Weights of a small mixture-of-experts language model, trained from scratch on English Wikipedia.
Size: vocabulary 8192, 24.5M parameters.
Experts: 24 experts in each of 7 layers, 2 picks a token, a softmax router.
Below are experts of layer 5 (counted from 0) of a mixture-of-experts language model. Rows are named router (the router's row for the expert), gate (a neuron's input weights, with its number), up (a neuron's input weights, with its number) and show model dimensions 80-159. Each number is 128 + 24 x the weight over its row's rms, rounded and kept within 0 to 255. Numbers have three digits each.
Before each expert's rows: "gets" lists some tokens that make up at least twice as much of what it gets as of all text. This comes from a sample of Wikipedia text that the model never trained on. Tokens count by the router's weight.

# expert 16
gets: " ", "–", ".", " (", " −", " +"
router:100145107081122126104109117155127124127154165121100097166153097143142140103136159156144132159115157154146123135152139150135153129142132141176130089135116104085099157156135115114114130125171095144132156150127104167136091129114110097108118132
gate0:157135145114117109116124121130148115136168117155109131139084159116107122113136124150142100138076119133115109152106141108121104144165162135135107113140147169151150112107147097124133105129133109141114125147123134160166117136066153141104110191
up0:134154144112105098126097109128144089149091156116129139106129174149132110098160099179136130102107131089126118112135111126125099102160112122126134163130164109133146130131136104129112107146097081141081106163134152117147151104143123089138114159

# expert 23
gets: "0", "2", "1", "9", "3", "8"
router:163162125128119190126128117142129145109173169103108108128124145116125148152154176108149126166079091134125120179087146159150180173129171114138157107123142143143124185125101122162112138088148146086126142138144117106166108152141126146127162110
gate0:126170161150128106113131117156108115147143095128131111179069137127117088094094111137130115135112122092128104177065133160140078145122165127170105141130099164142157129098124141103142133134113082087123140140091139156193176143090136129130108149
up0:141143114082111128147094128138113078122110142124112141145136131115104136098164102158143064114134149126135165167139099158146136145142147139137121146153143173118156112155111071116120153112108132117051143139119108108146108098143149101127123111

# expert 2
gets: "0", "%", " p", "5", "6", "4"
router:133192143153118164119105157122138114100087165088139104125122127108160077132146121096116119116110143136171129137146108130127126150112139089121177140181159105092103161142104145174140175089126141080090113116117146100118128124117095136128124111
gate0:122162134127121096124115105159107116144188103131086126135081144145100144123083102138151155132092131152130136166082125151113091133125151124129135162154143136147112133138145132086135152110119082091109141145116151164144142134130135119105067168
up0:113135122108147113132079123169132111145131134111095111171136159101129146109142128157140084120125142084189134141131106134130114124117096153149128145132151169092122091132092126151101126102170097105086126132129138130148117100094109162118093142

# expert 4
gets: " the", " a", "|", " |", " The", ":"
router:139167141156149099142153119134153084097147116153154093169145118081120139100126077092132086136128132111128141139149155106110145124088101146137097115113138123100132148144117136087140112158120149164127095110115131147123146144134149085124105130
gate0:114147102122138103094175151131132160155136104120136115138090147123120122096087099143125111140064144146108130189123123126123113113170131145107108140100113180144140107125092134093127113132137139099136143129121160128115137154119141124141128186
up0:117130144121123129135104087153155110093089127122165109124115139117141140135149133137133126144142096105145141155078068152136106108147113153116135143117169169133135114159095116109123129145164123111125154085149158120135133156109094109112091123

# expert 6
gets: " ", " (", " \"", " un", "(", " dis"
router:074126070067138121118144168124121086124156140109068159148138119145131159134101140171169167112146146131138111125136131139112120111120140179174145112110166144061164121156118124158141118130146093147134151159126110127147141133082133130133083132
gate0:104165132140086099121136114148126116162145095148132094149064130145109115117149141130143121113132106120115098156096117148155125106121128110120115106126153151136118129132112095081120118118124096138101138115081118152118082118107166132152111145
up0:121182118077116146094108140120128089134086157168144117129129129165135111128121109134143131140124139079128109130150094082137126123109120146157137145133158150102130107132112132158190123123104164155104109105114120127148136100146131142121121100

# expert 17
gets: "\n", ".", "==", "===", " =", " =="
router:086145150130135125131170127092148090171127106107165126161139097144108079146138075122125138103126090176143125117138140136108134095103114149132142122131153146160090078088151129121112100098092111113151098110120151109128105137137136120122100127
gate0:128159134178131110157131120145145122132132124132119095140083149118097112118108090103161137109115178103111137163090168148123150161146151126130104138162140168117110125106089125095111135131091086077167131139112134153175128112131123109121121146
up0:146142124108135144108099081143142113133130143143117110138141134141143101093145118158128137111076143104135134126106096160126111145137116164150103159139155130140133109157088132136102133141105160109106113147121143135119146115113076127098119102

# expert 1
gets: ",", " and", " |", ";", " to", " or"
router:091098147147121155145164086108111177105133092193170101110098168144147117101117076120109109139152116097101155147092102096164135100080119102143100122134124138120153091127108153165166103137151073153098098122113117148126118155167059125151107115
gate0:113153123154107107108135137132114104175158117160163110138091126159101119127127109143180104118112163120097115121113125116134072142102158162132100158109100154121156117146081135108114133134141057095150166103122158162190106149100146093081092158
up0:163143120099143135126081130177108130119081144134181094164118135128149131115132164156146132155114112118122112138127072194141097121152111132140077175109162130114117103151122092165124091110136115111118133115083113098142074106179107116100080112

# expert 20
gets: "1", "2", "0", "9", "3", "4"
router:120164142121156118122110111161100182094162158130141110127130146123098161136160154136089100131061101166130133160104162171125148139174137105143154106130080120137117107168162135140089122108154127124132156102171111163164110156155120141103181111
gate0:129155141123144095113172121150137100099152123133103132152092127116115121138122083112118112133099157107120152177129124182118100116116133134124118173112118131155158110123091106108098138106164083102140120103122150172141086147077156131132136174
up0:154169151123120120136086119156156084113121145115127115141130140115111087126143125147135128103139114090160146147117102142133127150129132147146134132129160163113157117151105132157097144147106107117089117154125123117145128138130151106120071137

# expert 18
gets: "0", "3", "6", "°", "2", "7"
router:126117114121138127110109130144126148130093138139103124120143123084100113135121130173120130156097108143148134099129161117120169126113143154093112162130123095106131109140100136147132111106154104174144160101103149097143132153080168098131128128
gate0:130157150157142095110149090158124114152162130181111080162076142129095143107118115135115130110098176170132116176086134113134089150182136116162110144141127159125112126134143114085169125098135085103141147147094143130136099170116146129131099168
up0:147182153121126136115111093118135113099115127118140097141143156072127160108169118181160091119089169117152126142111086129162121134168134108151112157152130141103118150135080110119090142140151139080084110120130156127120112127151127103097098112

# expert 11
gets: " the", "s", "'", " of", " his", " The"
router:163179121158105097103118127171133140132098093158132096076110070110138133085136097141120149116133113114115112110147105082124112163092101126123124158157147092173119100109146119144160156132141170148127161159110152113140142116141151092117092119
gate0:103155116130122076121145113146137142142125099138136100162100113111104126095101123150136094126076124144113122131092120121140135155127126133141101148141125164073131093110136107065121149104138103104149122131075132150132093141110132109112101169
up0:131155101112124139141081082152149083122088139153132116146134154128152081134122134151125119100135118110155119160154116158120095118166122113141113141110141163098133136133113084156110124128125077107119160104135122139083104135186108116111142097